Experts of a small language model: a variant of Muon for the experts.
Below are experts of layer 2 (counted from 0) of a mixture-of-experts language model. Rows are named router (the router's row for the expert), gate (a neuron's input weights, with its number), up (a neuron's input weights, with its number) and show model dimensions 0-127. Each number is 128 + 24 x the weight over its row's rms, rounded and kept within 0 to 255.
After each expert's rows: a language model's description of what the expert responds to. This comes from a sample of Wikipedia text that the model never trained on.

# expert 3
router [127 114 131 115 194 151 119 162 140 158 139 115 156 140 121 148  99 108 121 152  99 146 113 161 141 135 143 155 146 151 152 132 110  78 144 157 116 137 128 145 124 119  81 130 132 123 102 133 158 126 125  74 140 124 116 121 129 132 146 127 101 112 116  84 115 124 108 173 154 122 143 176  72 143 136 117 147 105 128  82 103 117 119  76 132 107 146 104 123  92 124  74 101 102 109 108 182 112 119 123  99 155  83 139 134 137 111 116 153 129 151 108 127 168 123 164 145 188 140 141 139 131 106 118 120  92 150 130]
gate0 [164 113 110 109 119 176 105 122 153 144 169 130  96  91 131 141 185  96 121 123 114 101 116 103 106 111 106 141 155 113 132 110 127 161 146 107 113 126 116 108 147 139  93 168 119 150 125 131 111 172 143 150 101 112  98 124 129 143 120  79  88 123 158 106 124 145 115  91 150 175 119 159 114 122 156  95 101  78 151 120 108  89 102  65 100 125 141 114 142 179 114 114 110  95 111 123 134 117 120 114  99 122 127 139 135 116 140 103 105 146 117 126 149  99 173 119 174 135 117 103 143 116 132 100 106 155 154 160]
up0 [133 131 112 107 129 173 148 141 136 170 151 135 119  98 133 137 170 100  82 149 118 118 141 108  71 118 123 153 155 129 130 116 162 113 136  99 108  93 127 116 120 149 118 167 127 122 117 146  84 162 156 143  98 100 101 167 141 168 136  77  90 142 165 141 118 116 126 117 182 131 131 158 146  99 124 130 103  84 156  98 124  90 145  87 101 111 151 132 121 171 139 125 103 118  85 102 153 118 100  97  95 103  94 148 139 137 121  94 133 135  98 118 133 133 165 127 162 129 130 113 147 111 137  97 102 152 131 140]
Description: Periods ending sentences, plus initials' dots and decimal points in names, coordinates and table scores, e.g. M. Somerville, 38.91, 4.600.

# expert 4
router [159  96 102 143 140 103  97 125 171 105 125 139 135 159 124 147 113  87 151 141 124 149 110 144 106 116 143 128 165 160 158 140  99 100 123 161 100 168 148 150 105 120  91 133  93  98 110 134 147 127 135  83 111 130 142 129  98 137 163 150  91 114 119 135 134 123  79 155 137 126 136 137 113 126 145 116 167 144 138 124 102 168 137 119 160 152 198 126 134  91 142  75 126 122 119 144 171 112 122 112  84 144  93 147 109 106  87 117 157 112 125 117  98 141 148 157 122 164 159 153 132  71 134 152 111 112 131 130]
gate0 [114 137 159 145 127 131  89 134 153 135 125 156 143 163 159 154 160 163 157 153 124 154 151 127 164 110 116 106 105 139 158 148 112 143  92 131 110 112 121 143 100 137 161 121 131  84 119 104 106 138 151 152 154 134 112 106 108 127 150 128 148 128 161  89 133 137  86 135 108 151 118 123 153 114 159 136 109 108 157 182 103 145 122 168 100 147 124 151 135 104 141 177 144 170 124 169 145 134 164 167  86 114 102 120 103 130 123 135 122 152 134 124 143  97 113 179  76 148 138 168 139 158  91 115 112  91  93 105]
up0 [135 136 113 149 107 118 103  76 129 107 137 142 127 139 125 129 125 151 105 151  84 113 124 174 130 138 148 103  80 143 137 155 130 104 127 105 120 121 141 174 145 144  83 163 136 137 136 116 165 161 107 126 127  87  92 168 156 140 128 166 159  96 130 152 120 155 127 126 119 105 100  97 133 138 106 149  86  79 181 156 113  59 115 130 126 110 134 118 150 129 164 148 115 128 124 120 161 130  94 157  85 114 108 113 137 121 165 148 171 132  98 135 130 166 122 127  84 152 118 157 146 164 136 143 139 116 122 125]
Description: Commas after introductory phrases like However, Initially, In 1987, plus clause-ending periods and verbs such as continued, revealed, whether.

# expert 32
router [148  88 116 133 152 125 103 133 139 118 167 118 133 174 165 140 116 130 136 110 120 149 131 139 105  92 152 155 181 131 154 117 111  71 131 131 124 114 163 126 141 121  76 130  79  95 121 155 140 150 114  83 150 122 126 115 124 144 151 147  79  99 113 124 102 107  74 187 131 140 133 149 136 150 166 104 116 143 132  93  98 121 132 123 160 110 179 117  97 128 127 101 130 114 117 145 172 149 140  86 111 142 109 125 123 152 121 127 123 101 122 136 127 151 159 170 100 146 139 159 132  80 128 139 151  98 106 148]
gate0 [167 130 185  97 141 137 169 138 135 102 101 122 147 126 156  92 140 121 132 133 137 124 107 192 128 146 121 121 125 179 196 119  95 139 142 153 107 121 116  90 102 105  86 159 168 139 130 102 151 140 177 159 132 103 142 109 121 132 137 129 135 129  85 120 152 129 135 127 143 131 128 116 158 126 164 160 137  89 163 131 153 141 137 125  87 118 135 126 162 128 156 129 186 139 136  84 135 140 105 170 108  98 174 129 110 132 102 137 136 122 118 140 145 139 159 132 123 159 133 149 128  82 108 115 145 152 102 133]
up0 [133  96 166 102 120  80 158 146 130 123  62 119 140 143 109 119 134 152 162 151 132 193 101 150 113 137 127 157 131 133 159 118 140 119 129 151 101  97  96 133 100 140 115 125 169 121 167 128 112 150 142 120 127 122 141  87 146 136 127 124 114 179 101 139 139 122 136 151 137  87 110 135 156 108 131 158 116  97 120 120 113 129 153 140 134 105 123 129 137 134 154 152 135 144 139 101  80 163 119 123 119  78 155 141 103 179 135  90 122 133 149 143  66 141 172 142  96 165  96 123  99 111  95 158  97 106 134 130]
Description: The word "the" or "The" after verbs, prepositions or at sentence start, as in striking the, beat the, The building.

# expert 12
router [167 101 106 135 114 112  90 117 164  90 140 149 118 186 133 151 128 121 116 107 137 149  93 122  96 115 160 133 146 148 142 144 122  83 128 120  82 166 150 133 138 123  90 110 126 125 127 149 188 136 116 103 136 166 100 109 120 148 188 143 105 121 112 114 130 121  93 141 146 143 145 162 112 129 155 117 143 119 105 115  87 130 162 113 152 122 147 142 102 110 111  79 107 112 138 139 176 142  89 112  89 132 118 141 117 156  89  89 130 126 112 124  95 167 140 148 130 118 146 130 155 105 102 130 121 102 151 186]
gate0 [137 114 170  56 106 111 139 109 107 138 144 121 125 126 150 141 169 142 141 129  82 161 116 152 177 110 138 126 176 140 140  74 171 136 123 163 132  93 153 117 143 121 101 115 121 116 143 141 135 129 118 112 113 137 142 124 122 137 163 135 139 127 120 129 110 114 166  89 177 113 161 111 166  87 129 126 103  81 133 129 134 165 104 103 159 109 114 127 137 127 186 124  92 126 132 149 117 138 146  63  76 122 121 102 137  96 122 116 143 130 102 158 120 115 162 129 140 152 106 117 142 109 157 102 125 112 100 144]
up0 [106 119 119 106 109 128 101 169 116 145 118 132 126 107 103  96 153 137 144 154  62 141  90 142 126 124 139  95 109 143 108  98 118 149 124 139 110 138 121 120 117 125  90 113 155  80  98 126 146 159 135 143 137 136 132 111  69 138 140  99 144 151 144 164 127  94 122 151 194 129 118 107 145 101 145 120 154 100 130 147  90 137 110 145 110 153 116 108 145 139 122 115 101 134 136 141 166 113 172 121 133 139 129 126  95 113 103  93  71 138 149 110 182 176 154 127  90 147 149 149 132 117 124  99  91 164 102 166]
Description: First word of a sentence or clause, mostly pronouns and determiners after a period or heading, such as The, He, This, I.

# expert 23
router [146 126 130 157 152  95 116 144 155 107 146 116 128 176 122 139 120  91 120 146 141 139 108 169 103 150 137 151 180 128 130 120 133  62  94 163 115 118 110 158 113 118 103 113 125 114 119 155 157 140 104  61 115 124 130 118 116 115 136 117 111 124  99  91 116  79 122 165 143 130 174 133  95 166 155 158 139 145 115 106 112 127 132 124 108 125 133 131  87 128 118 128 114 117 135 139 158 116 103 140  90 138 122 108 146 106 118 110 131 112 164  81 127 160 145 164 126 184 110 146 115 119  99 165 105  69 131 172]
gate0 [163 174 136 110 154  99 117  96 120 130 140 107 108 129 153 153 109 136 132 130 138 164 138 134 152 152 112 129 156 171 129  79  83 127 135 170 128 106 133 105 144 166 115 138 154 150 135 137 137 137 145 112 135  79 154 165 106 155 129 108 126  92 133  96 143 106 155 120 126 142 155  74 104 112 151 104 100 138 172 113 144 113 124 137 124 127 150 125 164 137 109  89 146 137 111 160 118 151 129 178 125 116 139 114 110 110 148 118 115 115 111 115  81 110 158 146 121 167 178 106  91 122 129 145 194 120 137 181]
up0 [175 123 139 156 143  89 118 151 131 115 107 134 120 138  85  64 142 133 134 138 154 100 142  76 126 145 150 133 130  96  73 151 146 141  71 127 120 118 168 121 156 140 121 117 152 154 156 142 111  86 117 155 133 127 144 102 140 132 148 117 131  91 151 144 116  85 114 105 141 124 137 128 136 168  69 111 141 132 154 131 153 141 134  93 154 106 108 137  85 101 166  99 123  80 129 148 119  84 134 117 130 168 106 129  77 111 107 145 147 103 126  98 125 160 111 123 136 140 113 102 151 135 106 168 122 141 109 135]
Description: Prepositions introducing agents or credits, especially by after published, succeeded or voiced, plus with, as, featuring and colon labels.

# expert 45
router [158 173 107 128 178 131 109 148 159 141 161 121 132 135 114 124 114 134 136 126 115 151 116 155 103 119 162 139 154 128 161 150  99  75 124 161 114 147 139 152 155 106 124 153 135  99 113 104 114 164  95  97 128 152 148 151 130 103 164 148 123 117 132  93 157  97 130 143 151 136 176 130  90 153 136 124 142 148 129  94 145 168 130 153 121 126 168 117  61 102 108  97 115 114 137 111 158 108 102 125 117 129 115 116 138 120 125 130 137  98 108  95 143 182 138 151 160 162 123 152  88 105 107 151 148  95 121 188]
gate0 [145 100  91 129 115 169 128 102 134 148 123 110 128 133 162 130 176 148 113 119 124 113  89 117 101  78 170  96 126 142  85 121 119 103 108 114 123  78 134 139  97 153 130  96 147 131 102 133 144 145 147 105 142  92 132  89 154 119 126 114 116 127 128 122 179 138 152 138 135 127 121  79 109 135  64 109  90 124 134  95 114 102 113 105 137 136 132 162 125 119 112 109 120 104 147 118 114 153  59 126 141  97  85 113 127 152 138  74 127 101 141  73 104 158 112 138 123 117 114 116 132 135 135 162  83 111 120 137]
up0 [118 147 134 122 146 112 102 166 135  74 122 112 186 150  69 144  92 156 109 167 171 147 151 134 138 130 141 171  93 126 109 105 118 153 164 147 114 148 116 130 106 158 164 112 107 109 156 143 129 147 127 139 107 170 127 141 159 121 145 130 154 155 104 143 114 104 133 121 125 151 119 115 154  99 150  82 117  82  75 116 117 107 121 126 119 138 107 161 104 122 137 127 110 168 109 138 101 113 152 142 140 127 148 113 131 106 132 162 132 135 114 158 150 130 100 179  97 130 113 118  92 146 161  82 175 121  98 125]
Description: Prepositions, mostly for, of, by, from, against, following a noun or verb, e.g. calling for, fined for, daughter of.

# expert 27
router [156 120 128 128 142 101 121 121 180 130 138 104 117 187 126 134 142  93 123 119 121 131  93 145  85 126 131 150 138 105 122 118 122  95 103 167  97 123 135 148 146  90 102 148 130  97 127 122 154 133 155  99 121 144 142 129 100 107 198 134  56 100 113 112 129 109 111 135 123 155 139 125 133 187 157 111 152 150  95 116 133 147 123 110 136 170 146 138 120 105 143 140 141 102 156 144 190  94 123 120 103 152 116 112 140 122 132 135 156 141 145 104 112 146 187 131 158 143 121 138 167  83 114 148 100 115 129 162]
gate0 [140 127 156 137 114 134 152 168 114 125  99  96 148 144 119 183  98  69 141 124 139 108  97 142 146 122 113 138 101 129 105 123 112 127 119 122 119 149 177 113 132  94 130 121 177  69 107 139 130 148 148 125 161 126 129 140  89 160 107 137  96 145 146 106 113  71 104 156 114 161 102 143 118 179 131 145 163 143 130  99  94 147 119 175 127 132 155 143 115 105 146 107 128 143  86 100 123 142 154 129 120 138 159 121 104 103 163 120 131 153 119 161 118 112 106 120  64 149 122 161 112 141  93 121 128 108 164 137]
up0 [119 136 129 130 169  99 118 142 107 141 131 155  92 142 128 125 102 141 120 185 117 159 164 128 126 130 113 142 113 144 103  91 216 139 136 112 100 122 145 143 111 121  70  85  96 128 149 135 125 134 147  78 150 150 131 167 106 151 155 124  89 117 131 109 116 142 127 115 137 126 112 107 156 130 121 102 129 122 139 115  47 138 130 155 141 107 123 104 115 109 118 140 110 108 117 114 124  74 105 121 142 125  88 127 155 112 142 140 103 152 171 139  97 142 157 148 155 143 157 113  92 134 125 166 131 111 113  87]
Description: Past participles after was/were/been in passive constructions, e.g. released, built, died, consecrated, announced, often followed by in or by.

# expert 54
router [143 154 136 130 152 128 140 140 140 110 161 139 101 175 116 173 114 117 124 100  72 168 100 141  98 131 152 145 139 123 132 132 128  80 109 144 127 153 123 125 159  98 102  99 122 134  94 143 167 156 155 102 166 155 134 134 125 106 192 133  84 131 120  58  96  90  99 127 120 139 138 142 146 152 138 129 153 113  92 106 112 159 120 118 138 134 164 125 109  89 124 110  97 129 120 108 195  93 121 109 125 151 132 125 144 115 132 123 171  96 156 109 152 134 113 134 135 151 126 131 118 116 141 181 132 111 107 125]
gate0 [145  89 131 129 122 106 143 139 124  80 118 143  96 147 116 132 127 120 106 105 103 125  87  80 116 121 128 107 109 177 107 124 118 151 102 113 146 127 137 142 137 172 101 134 126 118 169 145 148 110 105  85 152 185 135 105 132 137 127  83 161 134 115  66  94 110 147 156 169  92 157 142 131 107  80 159 148 174 116 101 110 131 169 122 119 128 177 122 115 127 110  87 126 122 127 130 117 122 131  61 130 126 106 137 111  99 159 128 103 142 143 124 167 113 128 117 121 124 112 122 162 102  92 123  95 116 138 132]
up0 [ 70 178 138 118 148 127 109 126 132 155 143 181 157 146 114 115 148 124 115 154 112 115 171 143 122 122 156 141  98 103 149 162 123 135 170 104  73 119 159  96 142 100 176 100 149 128 145 119 108 155 137 142  82 111 150 133 156 134 137 158 142 117 157 142 137 108 106  64 144 108 111 150 132 136 163 111 103  91 148 159 119 118 138 136 107 116  97 140 133 134 121 141 127 125 131 108 126 128 109 169  89  82 149 118 130 167  79 110 134 136  92 148 117 129 126 111 147 151 176 128  86 150 121 113 159 116 136 139]
Description: Final pieces of surnames and Latin taxon names, such as -us, -ović, -sson, -on, often in tables and species lists.